Experts of a small language model: vocabulary 8993.
Below are experts of layer 9 (counted from 0) of a mixture-of-experts language model. Rows are named router (the router's row for the expert), up (a neuron's input weights, with its number) and show model dimensions 0-191. Each number is 500 + 40 x the weight over its row's rms, rounded and kept within 0 to 999. Numbers have three digits each.
After each expert's rows: "comes after" lists some tokens at least twice as common just before its tokens as in all text. This comes from a sample of Wikipedia text that the model never trained on. Tokens count by the router's weight.

# expert 23
router:498419476481387511559503465568496481427456521487420454541483458517424479439471525531526472587541518509493501527501560475434451565539541429504476521483521509547492468527437500511543538541470538535544562578538519506529544543430528466471505490575529471517495544497472517552528540447473456555498501466481484562516454524533525548531477503523426384513507408560519496511496518514510531520484502469465484510512540501528522543524574513514517523459549542548526516504550470545476550492482498544542562516506509554469479504507441588441551504476531538559459495552546524492481470425549524577
up0:516470518515466444460458512544480439502514460497471464427456434560539546452496475530482505474543516547560491521474510508530426468510572477391509493488476528522503549555459520449468533555474490466501424481559470514466487481514440533494496479466495534471504511451394482527451546509557481473515544456523543506495453505510449518538489546440484539533456404524519524475545541542484548464488524512522515465522585505576459405525474493574571507548478512537475571482510544517471600547497451473491574489470562507457532511561469437603477555515449493544521500531512489544508534570500538530
comes after: " the", " a", " his", "'s", " The", " an"

# expert 13
router:469477516549487534456440441489472543477450489515406461514487480511400516492495527544592461543475498519507493495461518503501486524470508450519463494450561531568483461518440575576561534516427530555544464577544560552464510435468496482455519467527510441514495532484416463552493527469469481518442528499497470524550477546463521492554544475570445461521493429551479471507512538532512539565412479421456496531486497487508480472540592505467529548517533508527510503528459490531565559507497486499477541517514501568483490508541398541464478437485561519490478473548542572449397521471497482517
up0:506554482544527512456536506463491503427578512505525481483515577529487590484493460498523393476411492582452428459443518532536515521549552520444427566488570512489527518475536463577506520560433562528483517534486500563528528510470503498494451488475545542482532493486498547521445476462513473501543493461511503568498500476503493461627447463508543558578501479444549505555446501465467530457512530496454543482478456483520541495534534534510479532467537508552549518548520520452490534449490475532430448535534506495463495588522427542565507537530551508542538404492495541541459462526525532523
comes after: " the", " a", " The", " north", "The", " is"

# expert 60
router:459482515518488582501492463533478523526466537530459476484538555508486510505520455534571418532472501528502444531512506509461445549492523432519454575466475505559521469543465529551463505514445531526566503543488559528456503548457543438461474531522548445495495546521474503520517571449430418601460587440476468494502540528539574475516539487480462462508535437526514485511528488499473484498423471435450485507541558483561497505571534546507589520486490569487504505544459543586514581481503504528491580489520502571495532467549454518445457407459504475497518504552559517433506464454537528495
up7:407535561514417544578484498515514509459476463454478451561456468478535544530556522456471457496526433453499468496427503485453446478473449466479506564479502512486527489424443480498454406542523563503518512539568548544511520525481513519520489515550512452589421533505505489488501510523434467484484539497452432467454537495511495475516489458515477512535497494510473488463506490470497494497516513407497412562450519555543493477514508568584454580482461462534585474547484447460593462564498459556520455564453509536489435439566454521516467466561480511471528496522549453471502473520484536517
comes after: " of", " to", " with", ".", " for", " and"

# expert 39
router:529456492535508495432495411533449578469502490540457407499474502524525589492517486542525401512490429527512517517529504523525508514512562479476499522524491530532546440530506549543449525515571551507525471562510423485533543523503510491480509543510498416484476459452497480528511582478479490509476447460511484518538435490519543533491552452471467441498507520459436471473509513546499516552491533475418429527585503479521486451574491505471557489528456474478557493511520555570531554589532556521501535496518555507546471521569469567486459523517517492535513469579579474420557421466508421458
up0:527485478479491510505527426515434536519603521551569484563512526507525449552497447506446480495459451469533534430469531593507483549514478510509431532477472496493413491509424555544447567483500519523510442599425494503502470558510507510497466537505557501522476474515530527469500488455505508550474472482499476456584488460506584530526540478517556464561535534472512489493466447551541502474464509549554455485578509443512511493513567548569525552523544475434590552531501523462548385524512508541538482478550426493507488490526570550497476482522484470462465458562483520435506455532527463492
comes after: " ", "0", "3", " T", "4", "–"

# expert 30
router:484493496567468503490547491600508604513465543526479464553544471480478502526512506566525404498527483581513555463478505507473494469463526467500454523536474566479514420524548506517512477473430522578564533506517487572512450517427575429537522516504490462559496576442474512459523555484451512524464540453485451514548502567497517510456570473474495492515546462492542490479510541507461518542494512485428480494550504438563516539523526525458583496477547498515540476529506459553558482517536574487464565463493462459425511489478440553455477494470520534498558373543566552500512485502543500462
up8:533464541519458465475517526493541510629516493532532561431530517444529560493539493480514506586513512511471570573487478482439484423515464499486498514466509516453451476443528564493472449586552483541515520475546582546475480497525497484468506524495534460456489450493493521454548490486558426523408493601477490429494593426539514485479514584556510434467570471519466474521554485441529570503520533457542523504512482489487582458488532518569506551482475467508483509463473486589449485470520537484476519465470488492473510543512541508471499523438551435516525510463524446424502476549541515549
comes after: " ", "1", "2", "3", " $", " ("

# expert 34
router:552507528541444574441516448576471568484424476478482489535505514516435499485475551555514501536489481534542508507436518484484491502523538551469447467468548520563484440464513458564571515410466512586520464499484484516444503547484562464470476549535536486555484564482437500533499530518493449524439595454471494500506496437553570481583534463461490481432517482571517481483503510470536484465493476457476437524496534452582464479545487512528554460492463513494458476566486556527516508481485538493487580511408517603488514460543480467438457441468498435474523479553574507459528492469459467499
up1:610527496480500500500550513501524559446489435508478518503449486510466510582474537544464486491505489537463470496560482445484495391504515476524469476454519551563484451478509468529576580524421484466514486556476450533507525412513479495484510510437468459554508513504514463497528464468485461511527523541541492563532515577521584481481473492546553482560545445558569502503435462492562544470471491488471469521535428446531503434487483504507444497515474477562422521570553487450468536532555520548568508487487466541505550531591468537576512522448527584520548479482468494564508449532459441497
comes after: " the", "-", " of", ":", " and", " The"

# expert 15
router:519491488514486575530522448532457607481443561471432482497536579478509487470500514560541465517535466534541509516512507501432450515498540430453469533457507489525508411479499516528528488526481503575554504575494541506480488531429519426458423456507543444447494506452458491509499572459440483524506491441516506520494504513552580493488565475467490495478502444591469480452501450469488542530430528393486448519598494507541480469560499497544538480506487528495506479548478499572545528531446522557441510510441492529473473504565422554462494410500508564482582473521524519442516503471497532485
up0:579515496442640583501447473506492529471527527483440559490504551477509550528468506600520532506531477637524531416495501544484451484454479477497490452529494457505453415491446422467533478530484531509445429481529458552501513475526526454461552443469529498465517470484482480529493537497548480449459544463553528562502469549496547492546479488522466493499542460460439509449502427500535466541540469490508481530539516455481541504438529497464541474595481535517434403488487520527569501536533484544513522505490476465506476518506520511437492478461484490509482489519559541486456539521577526599
comes after: " |", " ", "1", "3", "0", "–"

# expert 27
router:507465465476512504546412510532536565371432573451471495533529495508509491482498509601506443555519514567474505487489531511434480552537544537460505535499521497483520450557467550579535536460474546552499506560502507408515515500443590518506458511469461490452501512511443510535535574435460496496492535513487495540507487579505562490589554439438467480491480447535543433478496531472479468547492513479425489488570506498579484468590521526531523510465428511485478439558511499503540546489448489503514500489491501539497526533530482496461452526464508515480576452521530581400483506495507454520
up0:413485519540418521496512564483493512466457525470471515506515510493501457540466526460496397453429430566522460456470526511462495496481553547478476536532579466468491591535458489503526503481474470480474464463468513417452506544485554450512482472486548431486475435544504517547483482449568518523448517507502463510496550540385548496507521547443523531500458538510534499443512471486461487513550441462487437460477507497579519494462597507486493475420465562538464493520462583503544483480484452524474436484561569496506460529542554436515542573493488547494499444557493464458483555475564519552
comes after: " |", " ", "|", ";", " JPL", "%"

# expert 63
router:469470489525422553495506446539494549456463563551434501476461437521500523504543534511522461508513544538529549481436599522495497500490516498543455508505492520514516486483452591534513512472461572457520479528537593510460539507451557499424453547504528459524543479445391466528458574483493464504488555452493477508436483481497561516448546501525492459484594437535520478496532517470493452475463515403437489520538501492554451516523514469487570527525527562547496479500485538620492539529560565491495529487470501510523477449534394491446524423512486497512497491569574498480521517514484498431
up0:536442432508450456490566484515523487607548508547481471514493511499472521580451461526471489471526480570529505441545457530536493517564479461517507469572545552523527601542530540528510493486481528435543487523494493465557530566441523551449568579503477510462461551490577512628467504481547572491495481498540458491538514483457592463456482532530476539492478549519477494481540520458461477516471451523477531455476459415567496465504488495532551500531461491544593539538535520497476440488520529486490479522525498505565502553535486488539457488421539552429475461531528461564479499495465450447
comes after: " ", "1", "2", "3", " on", " ("

# expert 45
router:518443452471445529510463464480486499505491517493447466493545493526495467496569503538543435547493514535528487525497576512436475581483548450487484487438496548544482467537476563595517576512479521546558461560531564490453451507438508458488449539567507526539507526497459493501556520437513451563467527478471489481544499490529606497548517449518412425496569404559494521514502507472510542561455478458458422454530516480483463526551618564530541547522497578500515485528510473575528564511502522559436554498503480577448479500528471518466495504498521499483489464535530498427483469480509489488
up0:534402534482464442510471409528520503543456490481481425546450471442417472488443445468554511541509477492540518547471492495530534536450527565513490496552535465472420481514533484578474447522472477462508434461531481438485427433507482493473489489467463452539453529512466496557553472510519499566527489470517439477524534484534472467540548480466521458493449448486412517505494519482507373519457490476522504530505580435498403492497518499518524514500484567504539473485452477466408439523533565519451511474478571470434504516429453524486522496507497483510441445481573482497475555537514423476
comes after: " the", " in", " United", ",", " New", " of"

# expert 58
router:515440495520473455508480483521520508466481508535479407548456508530470465532428576541547409554481492548479506493466550512509465584444500508478423508478472513482521524508512493543524552516476539566534464500541509456468499519453509522484503580528523504505497558442465513493500533456447440510484588485519544525464502459501554423542552464507465423519467462534457474405493507477485520539473409486421443544593553545487517387471474521513532516496514508558541513484517462578475523597447555549481501491453565494493559442550501508452496495466507484519531439512595534449510484493520506505
up0:517558531494523496469494488569528486500488488576480424524445451578443464472440520464566462519477466497523501514446493529562533415486472502496531522513489447497566508517491495450388509506464492503536492523559515541444500435478477524521505451542476566494465540472464525438478469501536483535483518447439424461437456520481447509478551491535550470536479454485480627515514535457468483471423462527503530497533517474474504553389450559493555436477516521472488536463491598461483450483569454506483472500532523523505560517475545516438506471586522522475462576579454513487467556475525494497
comes after: " |", "|", ",", " in", ";", ":"

# expert 41
router:500454513554505548505460447538402520476463488541507523526529527439491466552463567504532501493498492623500513483494531558474472523490511494480415484473450477485476469512488527502459542513424547511511484521480486476439472566437545486514491505573531466547492510465404515550502594486486496478479625511496490491507485487428504521488509543426507520515491534585550377484458499461497444516530505449480463491540552488481535482553492518546504452480481468536492472511501513566529511575464514548504548438580506575478525536513437480393505506557508542471528442562507445446535492512557526477
up4:491437454515475543566486557575511490441510527492526527494554470506500553512535568434502440521501494560470436458498539515488464495453491554451488453487487523469463558524539477507440518433580595528583503524495510589546488526516566526586517509575563547494547510450429507489530529529508440496528570466468519426514442527451489501516518471402481471501558526527499452517566549533501503430515526480503555493513472526502551416466543506532498466456454517487481499477443513490519511579539509510526562541497500589468519571498563551440525540469534496461507439452460461500488471526511532533
comes after: " ", " (", "–", "6", "4", " \""

# expert 55
router:501474519543550516491545476566449537470512522592441487567449544486493495511437488565543407526473499553510523398539553527490517489501518468558461484506539490513526478514513551564508515513496536560553492575441438512511530519496491547487510559500480495528487526435443477514606524437475447582448595432471490516553507492580545538470529436545537439505478472556486502501510506465547497566516473517523525496597542454530499469512485458473536506503473537504463459550422491513501511564570550447443555504536502515508518469508464502469459434477527444461508480605489527446454496492505488515
up0:531477534481520378465455519495507517542483482525495499482463427508396549483476444476516484437539526417521526474515505528532419523478475475476458495530431535513528478495496545505523531520516468525484531499521459507503439524564488451442482466547525451474477541496461447557466510498506536518496501566439422535445568462547499491526439507494512515485552463551493529552599458482481550520480506496484460563530469552498537481547493501541452491448520497501534401545431430453534511498519509436477562487555575483473493519526516440465490442490516534485572555480598443501444498613542476524
comes after: "1", "9", "0", " ", "8", "–"

# expert 37
router:474474518558477555478542492506475521555412494510468506569496539486564504510441494501548455530513452544500516477473571491489467528480493479483479565495513514526499480482442505503506473430508494530566401521501543549462486520492571531537451529614482477585546582390466497558538537469418432527460487452506542487394500470459566465515541517441405494532535503526539535463474487558492535496490503450438439548550499482505550402543554513478557488513536463465506515493459466519520491504511495442526539551532481573443512503542471516455512499513488497467467396551486518519472491497519480510
up0:515492491479527534495506463479487455541410559472525476442465441540498484422414427545500474443518521514497538439423515383454520478498515445446437454479493469503474512469531528403505498485507585582570439503521479546539509417512473494514553546486486480472513555544509506476490534580516476596530568424505539483490495466471488437477470494494458460501519496431510470487526553487535441444514519517490424445529535548575499538503451495490524512487532509496519469458541590549528514444451510540548524547484527474452445502436466479509523518492499442539492443512513495453496518455442543534
comes after: " (", " \"", ".\n\n", "\n\n", "-", ":"

# expert 3
router:484463485548516547475462469597482596481388437537494502576542477512447541522450484494513470518561493476538514491479519486557430527493501472487485498527578502541521479456447516517508507399517500526530459511574543504515519499494521505512423487551475463582487542474475503490521534503495477489485513482459483480504456473512540508521553473507510418503555456528481478433413504485498446551458455521466443533555498490556493398492524508496588472529450523539507450516487474543599518555520459427451525466479497555443519517471461515448468437449530421496484439548577511450459511469582507507
up1:440496470586567459515474488516440537460540461522483435497514452498494519481520464567506467513473488547507524492440506531472424464480465450444493487488502475530479465488469490508538532481525485545498511529489442523452511510495510500488485502514497453456427441468577540494531482481487478497499459489430435551553553477495473556498496449597508524498475464448516476478469604510501533471511420632491565464573583508537560449509469489531559522584494451555501508461450558447508546508530522519422494546505487523560423498513460468450566451532471480468475623445485519525504527502502436505
comes after: " |", ",", ":", " of", "-", " in"

# expert 8
router:527404549489485549533497500500430546476489520494480488471488532409515479523456498529533488548508427554520466496462521460399492505472498469465493489483511504506585458479453538556519536542448499535535514565461524467433499540439491479529480513501535466552557565457477496535545538498485484457478519431456495559455492520513530518496594542478450437507474446538542487464481419481464485479450487440439520579535549490481483499515514544491580522515513499490505472480454426562561471569537490534457502506511515524458533540531479570476478426488458524485436404569620531441483486455474544523
up1:494524553478539487510532504498458491560500481534465497553492450441460512484538539436488454499464496441565474523470518559521530484461488510552530493505539552466564502497525531452540513521461567508570557459549489542457509525436451519440542414526533473589500478497488428467582486517521493484510539520487517440526531458512524475492498407597470553589488481504519540466522557481454505500459502447491540572504482485473545466464526420508508564500548446566436462555524427499393528568530474481518517469570552523534478507469541476472466427482410521500459440537538492481506576487512507516
comes after: "0", "1", "2", "9", "8", "7"